Below are experts of layer 9 (counted from 0) of a mixture-of-experts language model. Rows are named router (the router's row for the expert), up (a neuron's input weights, with its number) and show model dimensions 0-255. Each number is 128 + 32 x the weight over its row's rms, rounded and kept within 0 to 255. Numbers have three digits each.
After each expert's rows: a language model's description of what the expert responds to. This comes from a sample of Wikipedia text that the model never trained on.

# expert 15
router:140166220077117140038150078106127180114071124135105134126127123117089136142141167113128136173083103130138125213142112202201121093149168085107124139095138163138124126136134141163118145145114128083105159140092142127134160158229119155079133152148117116181153188153101241183113169119120131161144162133094125078168175131113163124149186169099094147086107127113142132095109140122023129135126163134093105170124109112086143077055145087093144132105145126155114108080129074072124131104102118078173119202113128149144093158129139131171158130134131146165109171146132098163036128116105131152124064114138169102129135110074084152085162133126139173115129128099120112144119134083156110122107140133104134117112098085112144128133150132065135075089167079088121106132129115143144145116093075
up0:142093119098171158138107144078159124122077133169100144110145164136150114095168141128140089070113128082118171209122165123158145134155144070202212153090075089080104166087130084181111106115142112112147133169124140137113112071171119121115128078173125133187099138120143197095109114135134149119145162096101069149170132097149105154164157172064092103137110120148131141148158129118117103146080134149144118105136097138101128134141108145093131060152084167115173141169072133146098159141147070111074063126107153082101118152117071087127110150159145122164145214123168196090135145094106136134099091132132108129107137166146120157156090129132098117159008115143152090171113074103128138092099159109152169109093137139194157137122151101161117071194130182132141133197158128109201131127121146
up1:102113119194083128083086139144120176126145151110108148151142131107206098159101126171183094121134121087174093205141162174144108099165128079123069118097132015123165117174124091134150110141156171115177124101101129131146113152113101206084112236162143134149154107158121136186133127128156159216146140148135114128128082099131104113143160123047138121096084079151117128161107082096209167131134144209079091099124162129141107105088159102176116139097082152137154155191103100106127106099140097148070135103163071139150143138095109111092106150106133137106141111055114119132070156153162136080101108071138140122164138103136040114155104125139154174126163130122178174138128136134191131148114104103126112108119108128113112085120154093157119105167129097079170128127164117162151140127129154
up2:115098157132083144176134126123130131124128081112169090136194127185156140158144094165123158125103124180100170180163111126105106095148111089120147171164096118172093094119147106169079146149137118113106079154138125187156140098115130127190072100133106090093064098144128139148187161117115135139101178130090181115105146158099168125130147130152125153069163084112134066124151113140145172153184065115106166124159109195143145126146110145078155112121168109097097220110135143159117151069109107162177067097087160106196085132106133108060165156129096189157101157072171126128150142137117062150092055163115124142122156097138150063133118136114185129084129121195159088156180098140154115154088155179150177139104126075062166132152122143101107075118126105087075082134134135098116124130107090
up3:152150158100097160133098128115152161142146122124109173130109181083087112103144158101161107168141177096162127156136149132105174102096168141085124156164161167136151164125039113121169127123084186061076078176088192122132140105152144160137086125066180090144110197133164162106099189128171152108143109144084121142112110155121117131070120121142136148161110082140108090151161121175150164084109116127083132071196067107144127090088125071128166111145127152189153157127108143099119116141116120100221172130192148169142150145154119185161135142100130112114092179112119146124101106077128092052128121124112091103097079109123152152079091132132109185081143198165127115168134115091072116090156154087100151149122127086134101154101160139172187117076130155064094151121147100087154110135072152
up4:161118154093112173143123110101084097130146084129150069163101158090109082155173139144174092092105090172151083106142180128156169158123139125148084136084109137153119093125148140156088127103105114129160155113070127142097193155083157163142143116139138112114126122124124209132172140072144133179157128069126127066181155083162136165119067176109177110068146116077078151120153075160148099097085122064164095119141114135127136104072112145120183095126132168117164067135105093164110117136144148135181153123174188135081095154141121087080167104167137175114175165129146112103154168153190084090189128145217154125120124077167118130157132157089142136112111136100173068168110102155144144110106123139146116106127082138131175092130135129099081156154059049142117164105177112067109147168097106
What it handles: Closing suffixes that complete a word before punctuation or of/in, such as -ed, -ly, -ation, -ary, -ity, as in charged, independently, sedimentary.

# expert 24
router:137039096136139152142142120117125117107122113156123112143114092138125142153150125122088098123159094186130157168060150144104074101172167073127122213108143115111113125141141157139120156147136134141084091154167174137146135137138118141101113158101109172166186119097093168156135129174074104106123112122112142096159108186133094145177124126066102154033154109128165143089173133099116117085072139116105205079200133136086179124089117163141226082138139192135123112095107107151136158145131081103186127081105103137163145159146113114137169095104074107150147118142176090229172111071100123152078128132157068135082141119113158119150083166137132154112080117135139146136084155073150123103087185115098051110151134134093099099151169195134136110131147120121169079145121146092147138156110183
up1:142122115072154202103160110151157136109114153028123105157102108191117106130148126113086095191161117178130184153135133109162145120145106143110136163052146150163142122160119155102157136142201080149129114159141098118143157078076100137094070134106130089138151171098102096132094170120101196188142112099157125083133161107192098102165127169090132126072104121147139094113144128167101130177138162102135126105118148031094137162088136145091100179146193143148140128111168097140179153106138141118130133144107092111167168159147090084135175119104116089162141175138128129186084082081136097146108171107158112077122134081131059143146125155079099086163082093113187138104146167092099154111130149105160066095165167146124157082153112166130071084177136166127135195075121083098100127114116130
up2:161118131195129151106143108157172157115088113140116118166099109119107114173146109125128053155154113096134166105093201128163149184137107093161098187084151165132140151150133171109104102109135138153129124103073132118092119097113177153048107170086130146084090135091111118119213139101123127141125167202201118128185139177090150139101169083074114122071087120146131097110126116104106133094139089111124148109139124135097108091131161125135148144071132111066154073119135135191117146148107132151183150150096123133125161152131153122111118171152133113083132128160100080148162105151142190131088154148172085191116132163129143150168147179085125134194050165118140160127141115099180074069143108057157154167094091135145121079102139107085057098071090104099135079119208127123138094121174172
up3:122081125134130192158141112153145225119172090108157158137127108106181178169124129106069115129141067114109149159098152124118073121124132108154210154086143158082102161165125093137119129161101146150080139182139132128159109122144133159111161175154086090105169124134076101171107075164081253147212096148126106133123128130138100125135103137109117166102100141143119124128145080095124177125091118207158156158152124133097119158149161102130184105170117140054152071052122169168128132090120075135080152136065121105111132089091161116137192083140150098134134120125102133134137158090189150124081159102080090124111161150083111162130105155137102083110110095099158172152102154114095104103150152114107125067128142105142109116079157155122091113132153123110108176168080168123216098109119112
up4:166097090152138103175146113064157143115123181144102207132104128155124148146176128109135057181112123164127202174132154114189146094128174145097154182062131142175120106205121125144159113114130110139144158137143137138093129126099113166105137165125099157048106123168120166123105075153147147050153091120120119128169067144132128151159147154155133120101163108127116144051103110128075099115106114119114116087151089146109125111118102130090170072115127130142099101148058143142167034160111103179099185164115106120051094189113146088117109095147090108091114119137177145195136089100148123150109104133107055109078151090144128217156099122071105182099142137101172138142142178135130139107146152107091188176137162132101123134152100141099168133088133070158148109122134100098171100099162144
up5:151155141103128145141160097100129074113135154106160163134093113135155111106118159151109143067138111083140093172103156150198163085123131083116087154135190103136180126137128085150155183127148061142159151150124085109164088087168157147097109134081129125117121147114112184095136091098122161118118115104108165104158132144102063173128150078110080119129156142136105114124177143109120099129137097036087154182201077080045166149104112134119170099121120202128163147131132087116140081138127091119135165090107117136196142072119177110160143119128153108178193151153145120132139140141124154142074145086144141186169135066123120152107115153108115079171115060114198142187068081130095159092157159138148019100091195133186135127139113105137136156149085140128168141131108127144149109137180095
What it handles: Word-start pieces right after the, a, of, often splitting words oddly, such as ar in earth, d in Madonna and middle, re in recognised.

# expert 6
router:173129190191103176130115053125076118117124121129094187105136115074115093085157163133103134098121112183162138191152113165180052124126182105071063157096123121115126135138130128170087153155095158111106136179123137149094124147230100117117119129127123132091175128144102140139125142167173148187193108109076123101178139120138106150141142085112124099109123105092125140081119106122023112141121117061079131121107128089129158112091089128082131071125176103142165110093138101082117161170134177098156093124094131123179150141075165129187144181090122143188074155133160123186126129142113147092138113088119129149169165160082121181074105159129142187109109190083149160163118111127183110135118144144097109095157109084110136152087097131090146150081142102073140103146149169134114187098133127
up0:173115129214123101083114121112157070148134157119110142152233140158102145120127141171090150125104062103102156101128168124158046095143158115140150085133133159129162104105146176136108132138131138161134119092106095185167153100133148129161097098146133169165137118136157185070077120170156131083107118104137139098134143104095162134117129185147119159121131167060111073102120099139179149099113136082102105138139113095146110110111154143092171050103117082135126154115170114077090141096115188178096149125135070158181136099117128162192111117115143172131084135184133201156176085084142136098126193116111170138142169109138086160114144135160066204196129122162184121098161074057057131089082088115099109148087133126107121116109137161071131131145134100133114117131117173104164173106124094
up1:171131152121108173078135079141107125161112115154070149143168165116071167115131106154098142108108091144127126182094121159152068097100163159156116121115168111167156124092120110124099086124136140102096105124071077147070163185126154111136115099088094054068128111150114118151139106157172109135099145182074102114122098083164104103134066135106134103134096133071121155143216150128126099102173110170065133128126117149122166139099115120144083085163131125078103150142111152130131132177069128082116131191127178078116166168095151128146192087143162221137120126188152178151134130150095149092063129083127125125147154159126127111121223138141110128163103163142173085190127075155113144135143090150130130106116119087103119156149143135076154116101210111183166070184186126104108154163087137
up2:175128150108109064147152103071122139087152106145146158094158060198105114085129143137154169124102101135139186150136091144185115111155220176151100137127103121145175102153123132098077135159142104146142150118105132127087171165117135150112048136146127091145141148141064128192125125186118153164141096122105136190134205070127129102159163110142134133120118147052111139108156081132044143106086112139106116131140141145113129132139139136062138060125146129073149106099109090107129115146097113141173147093120172070132138153128113141130058136054153159161113097105097121142155131092146143058096155171115141106190116133135141100126153139154167113167165121110196135123124115079140139142147133117170130109064114094112146081136125145107183164122072118112187075162152120215115187166100042
up3:168125123120103096104089161127178112116154161135123117125079164019131190129144178183148115114088099163111140188184086140168088169151147166119116136113076113093115098135100137153087137184118125149118220108166138133100124134151142100079098072152125113156114084123187114115084130091077123132076121107117118098104086164112130165098178133116193077136158140126173111131138160146046125129178095172108189122103142109189149127106146134097155072096127165159186126172129148119092181151117154089115134126163128166180136113109170123157126151081106128116092123112088114100115112168090160083100163134158129105104158093188106199135187100189136105121122056129146161131141168140118084135109106098083117137144189079115130136136189128095086117095113150092061112087111130105146130127190162
up4:169119140177072134097150145113157152181118199119084118148173151083129096095092106072179134159162122121092119168113108123174111095155141075146084149146104184079128143149074123119145149143103140123099116162166099159177139126128122093181139107127111108161144174119116153165146112084113044151177129091128168101172119126141110159043111128129118129125153113109132128103158057106106199139119131093158161095107135112056133174097160153128095136151089197163127140108131130069134102154080183066104088141159131098155149138171183080090115131147106077109144150119157129144128148166152104118093086194148096073137164184117099120089109148097130143181075158057151180132111126122209078119157196147092153138188123164162135180134148148134120062128107085127088108128098085142089119101131134
What it handles: Pieces of labels and codes in infobox lists, taxonomy and data tables, usually before a colon or pipe, such as Genus, Displacement, Floor area, UNII.

# expert 17
router:120154113116155085143105128158159149119081131149136095144096106144139138172131097127108102108154113087171130122118163128175096092117183136101112124118106131112139124092184161195147177181165111104081110133158192154103076100125149114078104159078131162162148131111125115184107160119148134121095136101145077088182134142107101103118143074147079162170106097154139141121166129107128053161099134099082130047156083134080142141101136129153195052114178196096099108130084076138111148133086126151132114081090138128124135201144125154099165194101060141175118146151169145148102086101071112127098092141191114134100152120122076198081109168137122212080082112118162165135153155125155130135125142198110116064156108109175076089061149144124131122144093130122147160127140182105182193135137135
up0:129156078151165169115152080183153185156075168106149135167114115099088159173162099101150086184181133159174113156099158107195110080100142129061155144098172153151107079138095085125204126156104102153099152101082149180122115115058130182071165147108165168099156124112159134104175133138092113107107065138139114111132131137121069124110081162127157104147180113134084131111121173153058158071139096142192123074173129099076158110121124077127147165115139138137122130111055160093068141110143136134175148048103124142152154152104116142162130095121092143107169166094161125129114117121150123113092125122170169145122103112133144144179115128132176094180086145134165175106112151132114148118072093128044109115094157092138075147171105143182104125111132103071163185134134174105167111074129139
up1:113133140202108089070118089108137090119092155171105103145136135180160129164136136103103081082151085131129092145171135101148082141137148188152090103162116094123134094111088161180148043099111127139131159145076169135083066079134143166137165193063100121143147162121158147118162159108161132140089089100113096116212095110151131112114097118125074154169143112129109098113132112138113126144183177109074164080186113182114139094163081109141112149094176105188091127134115107157109170127113132131140119138100155077120142186089083116147138145132123136128105130176115155169087077145136247110074185149117149073124168132125161085098158180133098136134101166092144149112141072135168082162148086125156094150073111083090161233158098130118132129108120144137144107150103135124137114185149135
up2:094116162133076169193103163185119116199109088133148182170087094123182122174057144160081156142112134147097178131081109124134100134060202187137146127146120072165154132135140119218135149143056135127095109107146112167146120140197108140141064156101164127122131208127142156097125133136117092180125128121139076109138085111126100127096128132128109152075118163139138141185142065155131151154132180146128158100177084099162085127131093116080149129135156130117109109119099111177093142129141140147112111158116082118093125094152114109099164156128088168120051136094126093086145096206115178109089112129201106100102115149116085107163065121098145118132157150135113196224161136150139111127121042137098147120148115111117112157160100105110118127058079153145114133113173108129087114151144153
up3:141105118146144120090120085203172141155080105163180123093127170101113147092110138133167057150160133111118156102108155150156079152148109124173142184123153165159124174177097125182139126159139080158137110108105114102096101074135144117155123192090128154132189123106079140122122156104113197144081136107063130092213142141147086118093146073098194137155175107095132074126158081153176100114157114150056121137132103154102154118078154147147119148106149171080137132159125143149144122139064098122172161109156128079133101120087144072120061107155123096119169175100180099089129183153147141123141078157148088114173181151163110143129139152074091138086179165112124068124136067163149121096136117101116107040145097133116139145093125137160132114108135098170116122175089081138219118119079168
up4:113085083116151171139113070097113113061065164167089116131110122144171144186138145084126132152107146099129170120068079108150104131115155121133189110180058106137135215126107160174160112161135088161053067122098093120165134156182123141118153167163120091114112192182139153142154143196116140119116154053099112115145123123108099144132130110102151130166201105104113116130094080122096144149117147105135105127136095140076135113077124113203107122085143194168149158074170056170159179119111076145093083116119105091088134185173110165097133118084113146121166112190123129095125124122132117114145122094202172188101122137114112163112176181135110138145116114135196113157146084143131128122126098093142132163097081109176142109107129116122181147164088167126103094097140095163183123105074104
What it handles: Opening prefix pieces like de, con, in, Mont, San, Val after "the" or "of", as in de(corated), de(puty), in(struments), Con.

# expert 13
router:129137154165123111118157072174090139096147169193179108132095135146111161137117118181088101127145129129147165085132122154098080139133197081104063188084167103103096124143144190170128132136090083116063166122145172143152139142141119140115093105054130162155165146111080135165098130115133088143115141111132078123221119162167085133139138159117114137098142102132134172108179074106106079122087153096118150055144111152135133111116093112103147086103140158122127115095120104122088140124102176065175093109139126131170132186105184145099126134099139128142122125152184129179110127101082093106098128104126086131067191114111155167144107182083206182100106131140175124196104140101164109139097171139093091113154120096111057106067180161151189118119170135112155080135170178122125205099126154
up2:184113098127106155111087172140091108111166157095105193106142116120151140184098092087159128120208034104157171082160127142123156117131126102103177141105113165152177129052135164157137137154148113087147114152126089120145074065083159111116106191132124121124102110125127104102138138145137066144144172134114114136136152140148110119052157091117126127061151107050091111168148108073101136115160151129133110134077157081159160120131193120130113186187058126102119114110164174111120061163131062080143127154182086148091061104148149129110166140166135208132120120143156073123138109134083137132131144118197099145107107134065127126111116123149153144192172153152085187162107148137179128118129100124114093135161091188143133105079151110114105099107123142149161163152160161089128061123150185
up3:128096106160122166101146095112155142110094181137170127186146177132107127137145091117166138121180076034114131122092137163129088136103169142119113128146104171141123163114123133181165074080128086143117119131196095110083142177103168110109181207148133141090120125121128181155095152147122108197151156116121116120130111135085157089097069168108167171118116137084085074148101158091092174142105141134129170098108131166139144138079162127139125180097129154129159079095131114111130130128155127145096041063135125087101159118082145114128105086126120148151147191149176136110133093173115132105121149193080172099190100111089196190046124173095110144096132098089089107161163117092158137137112135155120076122142176179145135080081120164099156164111116136134094125184156162072072119136080184
up4:183126169151103142210127156175127065144124166162154139045136085108107119112153151157071053098130104115157115103125140173179077119185160160138098141114092093165108154151088143101046178120105122184181153152153139181102135132101149112148202108109136136146162088120143108135142112099116085107118197143128132141131093117152097074065146164113133185194113089071115193109140058127059133075112109131152141109119178101149119143160164135113122157193114111182165167148105082093120099148077144106190140113143074158117134135117080146110133132122132114096097157133129153124152101189142137068114128115156108071121100129139115099189105134117089110094186153167154107141145203113161120101044134118157142112146124156150159136104143121135116107132111167121066153108142120088119122084159074
up5:134136165115084123143087087220099086144147171191142117145173114083143166196165108156130106166062132103080107087106125086074177117113182138178115167111160146171173111159183114151116165089142117160069136192113099120092114141190153054114078099123135095140152106155105136131127148098131065098065125119133078115165111126148156094187137144102141145112097039154099164087167114080175088117143027124071138141124143108126209146103099149082130129089103141179126158142122138148158109166095111106175120092113196089114109143116120126101117163130169076131153075119099107169109113119101093106171090152166121132147090143067146157163147124103095163120190143159170136121117145122130159140130145112130089173114151144186169168118151174110110126097070134130113121115139133137141149090147140
up6:168110086107122130122124102149169172074151132122131106131151138124121118170171151093103107110065157087156132130160082128150135148123161181148102097070142144121092114138086159132169146159091138114128090143102196135100149106110100134152136097082121149105070178196107080123125085181110129166111084101121083179136128114133153166148122041183158055075139153092150113105141111060092131134154150155157131139154175112193168108181202111083088058169138128081142148117164080124096143104148177147089119074175138089082091130098163156130108104089150097176089182085137157170126143169119137136122147097098159124108167127099077141099077166197109098149193107142184164085127127093115140118181124120060130059131084117183144152100145133137126122136170135119158153188125137109102117124133170
What it handles: Standalone space tokens between words or in table cells and coordinates, such as the space in "directed empirical" or "French troops".

# expert 8
router:241109144152157118160131066081130164112113162121141084142090130131091116151179157128113136089185127092200182138094110143148099061172147112130107104129130077104142130076154140182113176162117073100138101142108158155168148118114127097129112196123120128174136117118141129116104122121052138100082100107128100097137140169154059139105145076087118154124125103124111092072106082121072104100167170161112182151138097119090151095102127067133139086170149116186140129088109105133114153121107162126231149135095151132194106166156163128193107132117110141155106099161101135135140126100120139110105114092146091172144151109041106205104144156173133156088091087111128197147124147164127156092112172104114172094167150077117131142125091203103130146151161128141096081179085122078152139137117156
up1:106128110111173148136162138121103147109124205153123109094073123207092116113118086119097157170139138129095185114088139143121149157113119105117142237141162134129157137159116192142066165119142114152110142157100140177123116119119149087069112107047128086099143128159115105161185099102121150117127107167133133155149172050100108155175122105195112082142124146122132125140177131065124121097116131086079051135164158198079129130088158165152109138082148110109178146146167142107078094104112123140172163113116149123079090165137109143138098140135155156119057138109110043121171110076138094111105131155146093178139198156122121141115075185116128163097075140089132187110082105172107091142189125121122107126146115153148132162117163094102152109110120190073120130128154217112095141085096107
up2:198147102120140114139137107127177128101149117142148096072126159104136160152161121085114212137070055141141097121174107066152110093124165123093140195183118124171159067146174133144103085141164132120124149167161111173055123149189174148093158121078124103169125098070147131148122087129154102106120122122174141109064191123150092125119089108148153105139126119140150166068165120098141147104144101123097116146101115116108160121160122086124146101102184143125134065136093100086079121120140138136132180118103099106146124138158154197132129154152034136178133115130133115201097124131179189090138103117091126101136074136108094151136113118082140163188125153133177097161128132163147137032055111154143125091127167132111169142107078170137123124147067155143170179091168098088127065184121125
up3:167120172187110136096122061108068142070167116125165135089092172155125161129150162143098091164128059111137153142093144098141061106124163154192116057105112129070131160123135097149135144115094142142092118156119073090172153048161177144144078164106130098160154081133124108178090106112139119071100149102091118113135131182090187116144142143124150088099144131024135153083157106097061137109081099085163144174123152131123186121114137132130149111108130182085153111164114055167093152138112149151132122210182124117095104133143179182129142157150120141153172126133130146130152136124193186121098133118157143159148084162176141125133076138145106191131118122093090164155098164129143129068174130091122157147062169136106133157098096153157114065174117150124114127159162106092105078160147124
up4:133082145089151117154184139120114091127131098063150156132140101137108107107110127134071191077094151122076255134095105094080122117076130143164089133155138148138156131101090112151083139122109114185114116127196147124099110062129152100156092147169173118197100136137164216179085113118030079087195126133063147123121073071184080119155148138115123145158159148155106106114140107158121124158145134141106118125164127139131072088142157179096121115166114127207144137080154098120131200149074134089129144153118173099144123147154173136140143113115096127145176144122106080154135185093086043142114140068089150082164160156106157171113127118107156137119118167072104141176136126108143111120185135158111134112149122102133123198158178132142128122100131144112092109110115143098124124150137145
up5:148116151117135130153107136106059103092089118143122106182178169140127111093137115177191157092107045129118110101099165149160131127102113128112081113162091100170131138129083099139080138120083121077129120137140116116125139179149078141123146099154134148074082094173155188105107129047079158179101108145127116154171141176186120139185135144133115076144096116160149096068131076126123084173080127137102151125172073145188117125120098174068108153083150115169108175080177107129125112116160151180147145155150140108124116140161137068108190139159142083115186119175127216150174136146112081186110125104076174121127177112080159138146125157186125098079136133103108076099097108125226135115111117142131094116123153059129067167172175127156158124109126119106127124111109092150175118151091111
What it handles: Line breaks closing list items and paragraphs, wiki heading equals signs (==, ===), table divider rows, and opening parentheses in infobox-style lists.

# expert 7
router:157106119115152097174155136126091181088182155163156123135145091168117133080158150147111097110090103076127164119059180144122138108122126101114130128139109111150076159136146169173135201138119098068098167155149107137129116135091120157114155111098110146227135147153064112143114093094098104150147075104087082094174165121132081150136154179133114139111135105105130110125187147085145118125142192126099162132154082151128133116158142107140150034147134131136097083086136138075140147166118146095114124158118162153183108156178091111164135105071126178114115129158164078212091097084117088148111093066173106180095156135133066120093110137118179142147121088121154179129125141118173119057085146154089168102111110069165102164100111151143194128110179161111138174115127118067166145088194072
up1:144103134160149090135115119083110178084077148094127117086152090077106131147143116138134092086097136130197123168124082054082167105198056108161108143076114132141101153117145113152149169112134125132105085166149108105109099178196152131136156125028130142190159165143107111143159126100114103163181114130111107150130129155187173153109168165129113118100191145140099135058166168104106110113141114124153090047115115099157041162112103048119096173127126106144129136147178083111092174127118115072125203139138091127176121186152121138131138096110131165136141109125129104151089114103131189138129154076121095158096189164151123095149139096112097128150145102100095093184186116161123125101134127118109097126115101120120146178120174114138196091126192122105151167133091139052188154141156107
up2:111129108054124125159104097160043159142126144153118113132143189117132125150143096127138089106155142114111144087056126120084086144125149131133135112174153112113080182198106150138122181128066152105091158104175103122159089125167195174051096077151115131143102131112055072090123092105120142118193134115070117130144156154118146108083133141139157153159114080136106074108113066092112142122172144122131160123107133195103200080142134120156100109129098109196111123079146086122178089125153107104101079132104175165130095129095121116151112110133087157148141175140146136165087098128098092161125108099111155164159246078120165124153173192133079147127100105171090138124159130120159132128088072179152140141133165112181165164140102162103117089128167092168074143133156115129142149181185124
up3:135105076146114133174159098055124153101107151131131118130078140146113113110211155117082115109137094108132199142148172135140108138100139094176138089118141092103184174183112114160108165145125087065127188080129121114095098072110167100149197123087085121169135140153141147115101139158153061107104164091084108052138114075106163145106165132132144134101080122130145140134147132156161089133144127105129102178139152107104102111151123144182124102193183135116097097098180092165222108118107154177108098150122131152165166141115105114108095104112071123129115085157165092099046115119131070138161147125086174117114115118195114139130163147150179154141071082101118147131144102162158104088148167127149136124158131105114129102094161088198200143071134158096158126167103132056140196073159136
up4:137115153108068117193136192084163136151134168137127100151110138086113165123136122098082134112145159115112133152155158105139103146081150079077133149105088060102098138086167172133164160163153102093136193163142148087130132107167143101096097142099077139162144159185103083176064166121081106077105044052102139134177092119186107120133119118088162154188079120100127125142129159107144127112194147185123152117138056098090170101127114119136165118200132137124114127161100135070180152131093129090154104082159213138111161130147061163128132112133168109121151152136108098129114091152081148122158097134134192127179176083082103180145113093120127113153163148200155145103087149106159143156099083157121141111140070113108126186125113131127176169113140178119122093060120128082130144099148109
up5:147145116105135114154130152100103135178107106128094102136132128190112112130166140131153082081122065151114054162132151182117095101072125171165173167112110121172096126123132123137149195133077087093072090198134164092169144161154139130133079099117142098142151160149133157072168093135082132114122096080180095138128114162126109119110125179166061155128159113135171184130152172123092122072064137115126154178093131206223112138103106124115173122191136148106096143122140151156109095134161117140150132199162089130178101099140112165063143105132153139079145149101149099114148098099125180116072112146193099152079120066150116161190143110113153157144078057145113134164134158112116097081112106118173124126136100098143101152124172040170129098115155108136088090127144094148077146137174163
What it handles: Syllable pieces inside proper names, usually right after a capital letter, such as Pla in PlayStation, ack in Packers, Ba, Ga, Jack.

# expert 22
router:123112120139128126132149118130089159136189198117137074166102127188090099061154168156043135139127068153155157089106157161127101094129188144068107126122156065122100106126136174178118162179064099121076172104145144121147164110112118155134143194089093090164108152132105137129063098136060148155142129127163123117104146165221082146177154145097140118145053115119130127105154125101116113138074198154118186092150123171115124099130138108082147087152118103105161089103151081119139136129078158096143103124134156119178111120174117151132117104113096134121082131181136078225120127151092109049138115101140095153099162098115147156095137181131137148126113135083149174145107170114169150113103151151112147137152123053116132194137115191103172151151173142106194112117131117072147166108125092
up1:083154138037162127156096116137088082141127118144090084126151119145121128099132139145143144178158127082170111134114155170159124165193145124106143151094185132065134158107130186143158160128129076116109121122165176152172077140148136120158076152146105141087108179100146126136113183108039170163101175072155166130174210161199128116134164163141160147120169122194139086096141060074161129105226165155083104077129127090116082109160121103151099111143166089127082111118122108144101133115099132052140091097093126077152131176127096129134079157055155210109108105133129128121136094107126147097121079130145143124099041165202080132082149091189106144134153108115125115147161115182152125151132122148099175127119118100146133149122112140174112127119126157116166126098136122129147145132118082
up2:161090081169138128163149134125070176087144099112131161121100096088164157090156202127106096109067174101101216163093158099197139122107126144129111097150104143129133128110117173161142212164105105178106141163153137107158121155107153153171139127135147166123145135127106140100059138157099123118165143103141090118127140116169152182171103122081137132129141137122100177155088062105067049102121149149139142074085082094138147149131074109146123097105101111112131140113142133120131131116137118084157174120161130145152079140160159131181069194120161117117162105132092137141160096111151066072189113069133171220124103162145147158082131147146153108129115115119133164077090087106121119091056116137118106083120082166150143156120121121131127161123095138067183065140107128137185238097128117
up3:113112116177143156105135071068096136106070183176089074105086097135161166097139111144074145169101149157186165110137147166161126133084145134112136122133122106167179092121146091086133139142090098148140109134096142119166157123155097122130085135060092144214133097170129145170108186108087180121189113086138108089093117080128089071165081148143118071150086125119175136178119135123121119151091187190095179141040139077097135147105089117153120155096125106137160139162067135126147148133117164137136052118134127128155134195202170108146148137123127123174118066133110079122197137108143162092100137133167099107182165129165120096113142097151075170184131158140134153140104099120109127162118144150141178048153130079127062104143129165099156143106111100106133090100097129185162156139146136
up4:073120136132108115061115054088122167095092119130173089182151126136111095159128111133145085126104162119113167167150130159170132126119121056111120133115170071114123163140119116134087156211070132084111215086184149115138107164148119161124109150118127119146131091187174188114132149159164132108185067110070153152144122184180118156094140102092113191104124129142136068161165076099116114127104114176159161161109121147103077072131123154155092112121162129120113119132152119147148143159119047168100087181086202093141128120147126105162197123122103151085130092198137094094069098137089164115164151162156128148111101093120101069086105121169081137077116120155105140095110126135088132096157162068174125103120108135194159148142098147154137178137155150168191089084120152135143121168143130
up5:144132210128128118150137175096085141164137167142075115068110120122183118088130137144109115143149040175119172141111159105089105101143154140079158168132140092118097104084132147126098075104122073128088104095176103115175115114088165169137180109151161133137099125182147138176104111158130155144176150114154118102179064145100128118156133138093116151098069101069101118074162105180166162085123098104118128143123143160168153110123080162128158126059102154101173177117114129152134165106101091022132109090164114227178098110118162105146128125128124106138126115212142058070145106091102165154091097111112072201168165098153112096118176105178138120135078119112102110126150097107148154125166116189139136097147120118109151114163132163109188135111124127169157060141159161132103153123159127
What it handles: Opening pieces of personal and place names, such as Ro in Roosevelt, Rockland, Roy; also Bro, Mc, Mont, Ber, and name hyphens.

# expert 11
router:138191160133130132143103076136113161102112150102124104185153108191126115075177141152093140111136079169170130073102124183143136060160209121078124116116145115137097127156156170171105097156151115128079092181142161123104092155113122145097137114130099150178159139096106137124117118097078151117133124127084065138165181175164105144121148149079136105152074128140142153090144131087144044150073132042121154120177105168087134096147124096067183120131132168095137121133160077151089174115093137096129135181100132127163108131148157111127170163131081168195085107114170075096128159147084141094075112126120173123132221091089096138070173152106163169124152140060121120159125144122132134089080160155104154109139090093142112143065153175116121134175207106108166155128155125105114158131177116
up0:133127132124145057140155115150162143101075148161063115128086148122103108162089128108152129087079087095157141134100149068088081064133160083148135159158192183054101159063157090143143209098162145113119187170146151142120128137116103162118121082086123091137154129157113167148134126092076100121107130172128114128108096111112170123178049112114162110118110123178124157097130095124173123151101123180136209136132121201082133150104130185140120122137150196094027156177078097120177114166116138125091097143114101094085131113122101095131116092151153109165137120129147114103177176130128127103158082153123143134155170103110127174146121186115105151116143129050152117128183129101084109143124144175152101149162189140155119132092146141144085168133139078080100110097218141182161118103113116
up1:183085154143133125115052132123106137092114101173069143154169150167110075083165184090153158100138099139152115104039161153090114090095113153097147160090108143072138127131109136091141125088155167152206125150145145140139094066193138081155133076186092154128151162091129140137171164066109135120107149091055178103093137105116131143167115094143178093110163119123130135082131093055091105146147127135082171127126098120119111132116127111145169154176178166075093086064091123136170169110086114140130111179143112183126184127126117147143126131153130125101114168176095119102190168101096116167154140174125090170153155138142104122192118110120087149145113170120172055116196170082139064126092139135142132152100090067113129102129151139135100132116106175137139174096133158058146126120165169
up2:105150179221115162153154092169094136132118151135098082131128158150136142076131065149113111126153091116137165072065088138110140126089138089104167144136113136123096163126148130140074114147089155122090184141169160153115124114138098122124103088098140113142170151116094137138094130138082124082114142178118090154151091124115136112117087184153105174142157085124090162134197125135213133141158143195126163116075143135135123119145092117132138096117148127044134106104086069082065111119109160142065153113105118122163176184110120126112183161156095108145108162167109138168110153119149122066155139058098170125082183226165058163120118125149141175142119138119130144159123077110124115114056126114120138116107155059111073171106182111160123153139165164105162131171101180057153182161164108
up3:101132181107139161130097063129049142108140125193135131173103153136156126126150108134137079130146142098173051143093114126130085126107111137149104027182136086163129185215137121147065147143114149105149131149111188093084144141196121104136077060111112125098134133126108130107120164115093141110130115101143016166162149133168092190154105144117106125116152190118155126104147161120096103103098134153160155182096091114108158089113136126088159090133093130103142087145109085127128099155102131135117050173186175140156109157124120094155179079144171114160177183108168111107124098131160120087156150128150149172126107115231087144156170105147154149109158096121116110093143126141110139073124185102168171120061126110138118085128134148122124115126183147119087128181177143110105115097106073
up4:121136170111088153097095072113080093174087134141124121155189134157190136127117129144100091111139100112116167083140074126108220131139155176095118128127131120079139098091091100173070079084059116172085080183088166178092145118152108151124120107106156098118116120163107086133141115120100147189135141108149150109149168148194161159071123106050113134142142122107212088121112095113143098180150119087181151178173131184096183093180134146065159142119092148174191112156141132150146119111055160107143098166166123129137150113089087114151097159169074177065129137130127124145125171120135159088085095149136159116145103096121104173124085148079155153126118145108159106145168202114152166149120092141142123186097055104162135083108123125105115167065093143119160124116146160142105135133147115
What it handles: Word pieces inside foreign names, mostly Arabic, South Asian and Slavic, like Hil(al), Marzoo(q), Sukhwin(der), Mahmo(ud), often in sports tables.